From a checkpoint of a small mixture-of-experts model trained on Wikipedia: a softmax router, a shared expert of 320 neurons.
Below are experts of layer 3 (counted from 0) of a mixture-of-experts language model. Rows are named router (the router's row for the expert) and show model dimensions 0-191. Each number is 128 + 32 x the weight over its row's rms, rounded and kept within 0 to 255. Numbers have three digits each.
After each expert's rows: a language model's description of what the expert responds to. This comes from a sample of Wikipedia text that the model never trained on.

# expert 7
router:160142105141102129115098175104163150153130095076102108157092133127157167096085165099080115123086145173113156160176159096127172170169148092164136168099114098173145092093088171148107093086089145089168113092156164144114080090175165165136167139087166103094158104163115166164168091094171156167154084118161171089166161152094153110091163166160095167145092111168167163160143087159171157087157160085102159171087109121085157173133125158114159162141105158159148148097097115123156166146162092143175087170096173166162087083163152149092084167156096166144168152136171100161138131086103146163
It responds to: Word pieces inside names and surnames, such as chu, mann, bert, plus commas ending an introductory clause, like "By the end of the decade,".

# expert 16
router:160139105140103125111096174105166145145132095079101115155091132125156168095087165097079121124085144170114156160178157098124172172167150092163139169099112096171146093092088170150104094084083151089168115093156163144116078091176164163136166138088167104094157102161115164163170091093173156167154083119158168089165162152095150108092163166162095168146091107169166164158145086163172156086159160084099161167088108118082156175131121158118160163141103158161147152099095116120154165149160092140173087169099172164165088086165151151091086168154096167142169149134170100159137134085104149169
It responds to: First names and surname pieces of people, such as Michael, Charles, Deville, and place words like London, church, Tavern, in credits and lists.

# expert 20
router:157135106139102130113096174100164146147133094080102109157092129126159171096088166099081116127086144171115156159177160097124170173164149091165138167100112095172146093095088171151104094087084148089169111091157164144118081091176164163133167134089168105090160100157119164163170090092172155168152084120161170089165162154097150110091162165161094168145091109168165164160145088160172158088157163084099160171088104119082156174135125157118160160140105160161145151102095118122157166148163091145176086172098173165164089086162152152093084167154095169143167150134169100159136131088103146166
It responds to: Pipes between numbers in sports and statistics tables, and the word and joining names or phrases; also surnames in table cells, like Bertino.

# expert 1
router:158143111140105129115098173104165145148130095080103117156090136129157170097089168099080119125084142174110158159177161099127166172162150090166137166103119096172144091094088175153103094087085148086167113094154165143116080092176161166135165142090166103086159101157115164167169090093172154168154084117161168087167163152094146108091165167162095168149088110170166165159144086157173159086160157084097162168089107121084154174132123156120164162142108158161147150098097116119155165147160092141177085173099174165163087084158152150093085168155092168142166148134170101160135137092102145166
It responds to: Words opening a sentence or section, such as On, However, During, As of, plus markdown table divider rows and SMILES characters.

# expert 18
router:157136104138101130112096174102164146147131094079101109159092129123160169097088169099082116127087144172116156159178160098120168171164151091165137168101115095172146092096089171147105094087085147087167112094157165146115081092173165163134167137088167105090159100159118166163169090092173156166152085120160171088166161154096151108091162166163094169146091111169166164160143087161172159088157162084098161170088105120083154175134125157118159162141104159161145150099095119122156166147163090143177086171098172165166090086164150151092084167155094169143167148134170099160136132089103146166
It responds to: Dashes opening infobox-style list lines, "of" after nouns ("practice of", "construction of") and commas separating names in lists.

# expert 12
router:159139107140101127113098175100165141149134096079102108157091133126159168096090167099084117128087143170112156159176159097123170171167150093166139167101113093172145092094088171152103093087086149089168113092159165142115080091174164163132167137089168104091159100158116166162171090092172153169152085120161172086164163155095149109090162167162096168144090110170167166160143087161172160087156162085099160170088104116087155172133123156120161162142103159162146151100094116124157167147162091141176087170098173167164088086162150148093086168155095170142168147132170102159137132086103146165
It responds to: Verbs and nouns in running prose after was, which, the, such as made, led, entering, time, music, plus was and semicolons.

# expert 14
router:159142109137102127112098174104164146149133094079107110154094132125157167097089168100081114127087144173114157159176159100123170173165150090165137166098113096173147092095086173152104093086084144088165113093156166143115080090178163165134168138090167104090158099159116165163169090093173156167154083121159171088166162154095151106091163165162094169142090111169167164160143087161173159087159160084099161168087103118083155173134118156120160162144105157160150149100095117123155166149161092140175088172100173166166088086161150149092082169154093168141167149134169103160136131090103145163
It responds to: Possessive s, pronouns his, him, he, and inner word pieces like "cat" in catalytic or "his" in Memphis.

# expert 23
router:160140108141101126116100174101165145150129094078103111155092129130162170097087167100081118127086147175109155158176161095128168172165150092164138166100114096171147093096084171152104093086085145087168113092158164144118079092176163162136165135089167108091161101159110162164167089094171156169152082121156172088166160154097148110090163166163096167147085111171165166159139085159172156087157158082099161169086104120084154175135124158117158162137105157161146150097096117120154164149159093142174087171099174167163087084164150151094083167154094170141168143135170102159138135089103148165
It responds to: The article a, numbers like 14, and word-initial pieces such as pre, dis, para, and By opening sections, such as "By the time".

# expert 21
router:158142108140102129114099177103166144149130096080103110155090134123158170098085166099082116122085144172111156157178157100126169169165149092160137167102113097172142091092086172153104093085084150085166114093157167145117079090177163163132164135089169106092156103156116162166170089093171157170154084121158171089164162154094150109091163166161094170152087110166170164160138087160172157087159158082101159165089105117084155174128122156118160162140101157159148148100097119122156167145161093141177086174097173166165088087163152151094084172153095171145166148135171101163134134087102146165
It responds to: Tokens after has/had such as since, been, and as, plus opening parentheses and surname or word pieces like Storey, Goose.

# expert 25
router:158134106139103128112095173102163146146132095078101109155092129127159169096087166098081116127089146171116156159178160097124169171165149092166139167099113095171146093094088170149102094086084148088168112091157165145116079091173164163133167134088167104091160101159117165163169090093171155169151086119160170089165161156096151109090162165163093168145091111170165163161144087162172159088156163084100160169086104118083156173135125157118156164140102159160146150100095117121158165148162091144176086172098172166166089085163151152092085168155095168144167150133169101162137132088103147166
It responds to: Capital letters, proper-name starts and years in citations and lists, such as Kaufman, GO, M, H, 2008, Carolina.

# expert 30
router:158141108144104126116098173102167145148129096078105114158092134126160169097088167101077118126086146173114159162176160096127170173165150093163138166100116097171145092095087172154106093087083148087168114091155165144116076094176161163134165140090166107093159100159112164165169088094171158169152085119158168089167160154097149109090161168161096167147090110169169165160143086158172157087156161083099160167085106121083155173135122157119161162137106158158151151101097121121155165146163090139173086174101173166162086083161151152096088168154091169142169151130168101161137133086101147166
It responds to: Pipes in election-result tables ("Election |"), commas, possessive s, sentence-initial This/Both, and mid-word pieces like um in Humiliated.

# expert 29
router:160147114141102126116097174108163139153131095076106118154091136125157170097088165098080119123087142173109155159177159099131168169164147091162136165105119097174144092094087173150105093086083147085169119090153165144119078092178160163142165140091167107089156104162115165162171088094173155167154082120159169088166163154099149110090164167162093168151087113171165165158143086159171157086159160084101161169088106117084155173130120159118162165138107157159147149094097118121153166145160093141179087173099174167163086085163150149093083170152094169140169146137172102160135134085102145162
It responds to: Colons after infobox field names such as "Location:", and content words after articles, such as right, lower, number, example.

# expert 3
router:158142109140105128110100175105167141150132093076103115158091131127157168096088166095077118125089148172110151158180158098125170169167150093164135165102112096171148092094085170152102093088087148085167111094156163141119079090174167162136164139089167103094155102160112167165167091095171154169157085121158172088167163154094148107091162168160090169145091112166166167158144089159172159088155158083102161169086106118084152172135120157117162164140108158158146147096097122117155166145160093139176088171097175166165087080165152151092083170152095169140169150136169100159138130087104147166
It responds to: Later pieces of split proper names and words, such as open in Copenhagen, illo, Frazier, plus capitalized name parts like National, Federal, Russian.

# expert 2
router:159144110140102128116098174103162145151128093079106111160094134126156169096087162100079117125088145172114155159178159096122173175164147091162135165102113094172142093095089172149102095086084151090167115091158163144114081087175169161141164139089166108089160101161114164165169086095174152168152084121162169088167161152098152108090161165163090169149089109167167165159141085158170158088154156081098161168090110118084154174138126157120163162142105159159149150097096119121155165149160094141178086172099174164163085084162153152091083168153093167141169147133169101159134133085104144163
It responds to: Content nouns and name pieces after the or at in factual text, such as Bronze medal, South, History, "at that time".

# expert 9
router:159143109139104126113098172103164141146130093081102110156091135127156168096087168100081119122087143172110155160178159102127172173164151092164142166101114095170148092097088175151104094087086146085169113092156165145119080090177162161133166138088165106092160101161113166163171087094170157169148083120162171089165162156094149109092162167163093169143090109169167166160142087159173157088159162086100162167089107119081155174137123155121160163141104157161147151094097119120156166149159092143178086174099175164162087085162153150094086169153094168143168149132168100161137132087103147165
It responds to: Prepositions such as of, to, from, and time adjectives after the like current, past, new, former, next, final.

# expert 11
router:158140107141104127113099172106162146147131095077104113159092130127161169095088165098078118130087146171112156158177161095121172171164149089164139165099115097172146095093087172154103094089086148087169114093153166142118080091174167163138171138091167104092160101159116163161168090092172155170153083121162172087163161151097150107089162164162097168143090113169167166160142087161172156088160161084098161173086104117086157175137124158120158161141107158160145148098096115119154166146160089141174088173098175166164089087161151153092084167155094169140167151132169102159135133086104147163
It responds to: Mid-word pieces of foreign personal names, closing parentheses, heading equals marks and middle dots, as in Madhuri, Liangyu, ====.

# expert 22
router:158137105138102128111098173103164143147132093080100110157091129127158170097088167100079119131089144172117156158177160097122168172165150092165139167102114095172145094095087169150104095086087146088167111091158164146118079091176164164134168135090167103092160102156120166164170089091172155167150085117161171089164161153097150109092163167164094168143092109170167164159142087162173160088159164085098161169086104120083156176134125156121158161140106161161147150099094118123158166147161090144174085170098173167165088083162152152093085168152096167144166151131171104160136134087104149168
It responds to: Lone space tokens in indented lists and table cells, and surname or place pieces after a first name, such as Foster, McMurray, II.

# expert 24
router:160144109138103129115098173104164144149133094076104113158093131131160170096088165099079117126086143174113154159177159101130169171166150094163141168104115095171145093096086171150103093086086144088166112093159167145116081089175165163134167139089169105096159103159113166163170090094170156169150084120159171088167161150093150110090163166163095166146083112171165165160145087159172158089155159084098160170087105119084156173133121158114159161142107161159150150099097117120154167149161093144179086174098176167164085086162149152091085168154096167143168149130168100161133134088103147164
It responds to: Decimal figures in climate or area tables, word-final pieces (Novitates, alive), and nouns like time, station, inclusion after articles.

# expert 31
router:159139109140101127112099175103164142145132093081102113157089131123158169097088165099080118125088144173111155160179159102127167172166147090163137166104114094173144091095088172148103093087084148086168115093154164144112080087177165164135168139089167108093158104155116163163168089094172157169152085120160169087167161152094149109089163165162093167146086110169166166159143087159172157086159163081100161170088106117084154175134123159116159163140107157161148149097097116118155167147161089142177089172097174164162085087164152151091086169153097169142166148131170099162139131090103147163
It responds to: Infobox field names such as Born, months and dates, coordinate and time digits, and heading = signs in biographies and geography articles.

# expert 10
router:159136110140102129111097175105164143145128096079104112159092130128161169095090168099079115127089142173114157160177158095118168173165149095163139167105109096173144093096086173146102095087084149088166112093157165144120080091173165162133167138088165106089158102161118166161170088095171153169152083120158168089165161156095151108090164165162095167147091110170164165161140088161171157087158162082100162171085106120082154170132125158118158162139102159160150149100097120122159166148161090142175085171098174165166088083162153154094086168153094168144168150134168100157138129086103150168
It responds to: Numbers in coordinates, scores and statistics tables, line-opening list hyphens, the word New before York, and football positions like DF, MF.

# expert 13
router:157132107139101129111095175101164145147132093078101107158092131126158169094086167097081118128087145172113156159178159099123170171164149091165138168100115096172147093096088170149105094088087148090169111091157164144117080089175167164135166135091166103093159099158118165164170090092173155164150084121159169088165160153096150109091162166163093170144090110168167164161146088160173158089155165084099160170087104119084156174135125156118158164140105159160145151102096118120157167148161091144177087170097173169164090086164150152093086168154096167143167151133171101161138130088103147166
It responds to: The word the and other determiners after prepositions or and, plus acronym pieces and place names, such as San, MMDA, Madrid.

# expert 19
router:158138103139103128111097175102165143145133096080102110156091129125158168097088168098082118129088144171113156158176158098125168172166149092164140168102115095172145093096087172150104092086085148087167110091157165142115080092175165162131167134087167105090159101158118164164169090093173156167152085119162171088165160155095150110090164167163095168144089109169167166160142087160172158087155162083099161170088106119083157174136126157119158162139103157160144151100096118119155165149162092145175085171099172166164088084163151154092084169152097168142166151133169100160136133089103148166
It responds to: Periods, closing quotes and parentheses that end sentences or citations, such as ." and 2019., plus table pipes and semicolons in lists.

# expert 5
router:159140108140101128111097175102166142151133093077105111154092132126159167094088165099083119127088143174114156155177161101127169171165147090164141166102111097172145093096088169151104092087084149089167110092156165143116078091175163164135167137087169104093160101159115166162169089094172154168154084119159171088166161153097151108092166169163096169145088114170166166161144088159173157087155159084099163168086105121082156173135123155119159162142104157162148148099097120122153167147162092140176087171100175168163089081163150151092084169153096168142168149132170103159139134087102144165
It responds to: Mostly "the" and "that" after prepositions ("at that time", "from the"), plus table pipes and place-name suffixes like District, Act.

# expert 0
router:164108105108122112140089172098143145115155076108080118167097141106160162076093162087123121121092143166136173170176163120115147172133116098176162160118116085170153085085088157112089068089101128130173102082162164146104105141141166154100160106093174100097180087148111152141180118085170156169148118117144159091164175161104129097089158178173115174125099135167153177161141085144184160085164166103087163144099087140107167174131121124099136162136085168167143131138093098106147174140168082155161074150083173163186077098165172140109113167158089173136173154131149102168146142093116147179
It responds to: Line breaks and section-heading markers (==, ===) that start new paragraphs, headings or table rows, especially the break after an article's title and short description.

# expert 27
router:160140107143104125115099174105162141149133094074106114155090135131158169093089162097081119130087145172113158160179163097130168171167151090164136167102114094174145094094088173152104092085082143086166116095152165145118075091178166164136168138090167108090157104159112162163171090095168151168153083120163170091167160153096150112090163164162093166143091113170166165158142087159174157087155159081101161169090106118083153176136118158121160163144105154162145152093098118121150167143161092138177086175098173167162084085166153153095083166151096165137168150131169100162138136086103145163
It responds to: Capitalized starts of names and section or field labels after colons, dashes or pipes, such as Cast, Species, La, De, Thai text.

# expert 26
router:158137105138102129113097174103165146147133094078099108159092130126160167098087166099080116128085146171114160160177160097122171170164149091167138168103111095172146094095086170151104094088085149089167111091155165144117081092174165164134167135090166105091159099160118166164169091093172156167151085120160170087165163155096150108090162166162096169145090109168164165160144087159173159089156163085098161170087106117084157174134124156116158163138103160162146148102097118120157167145165092143177087172100172165164090085163153153091085168155095168143165149133170103161138132087104146166
It responds to: Pipes and numbers in results tables, years in brackets like (2003), and full stops ending sentences; also names like Padre, Winfield.

# expert 4
router:160135103137102129113095172103161145146135094080102110158091129127162170097089167098081117128088145170115159159175159098122169174165151092164139169101112096171147094096088172151103092086085150089169110089156163146117081091172164165131168135088167103091160099158120166163170090093172156168149084117159171089165160154096149110090162165165095169144091109168166164160143086162173160090156163086101160171087105118085156174136125157116158163139104160162146150101095118122157168147166089144177088171098171168166091085163151151093084166156096168142167149135169101160137132088104146166
It responds to: Pipes, commas, semicolons and newlines separating table cells or list items; also capitalised sentence-initial words and US state names, like Arkansas, Tennessee.

# expert 8
router:177160102119129148128091144138145108113129080150120093083122079123161176102098147101130135132114125140132167165125175109105157177136156101167166151084083087129154080094126154147097080078077159118169088092149183159122112105126151198145193104091169090127138100133136186190161091103147139146148102103144147089172184166086179086083159139173152183138124153181154170166155089181177177086158168089080155159129086125135171131181148099104151137117125169169107129161080120122148166127182071106111118175091115170167117137124161164078112161175096131158162098110144095159163098139102143139
It responds to: Prepositions for and with after verbs or nouns in career and sports bios ("debut for", "filled with"), plus auxiliaries and table pipes.

# expert 28
router:165109062107118123102083177099166136134170091112124140104092101177150178095094154091122106152108165167144167163152184089136173174098142093161142163114121088177140100088111168107083087091094153110181090087171164147121116103161126197151169163108164116138167100130171140107176096076173145173145094093175168107151177136096144109065164167159114150121114135182125154163112097171175163089165158115093162161084089114126160170127159141102171153113088155163121113134092106150160160152161083154162067168091149159152091112128139145080097164161098175140161107158152086170118119106091144114
It responds to: Mostly in after a role or noun, as in halfback in the National Football League, plus line breaks, commas and pipes in lists.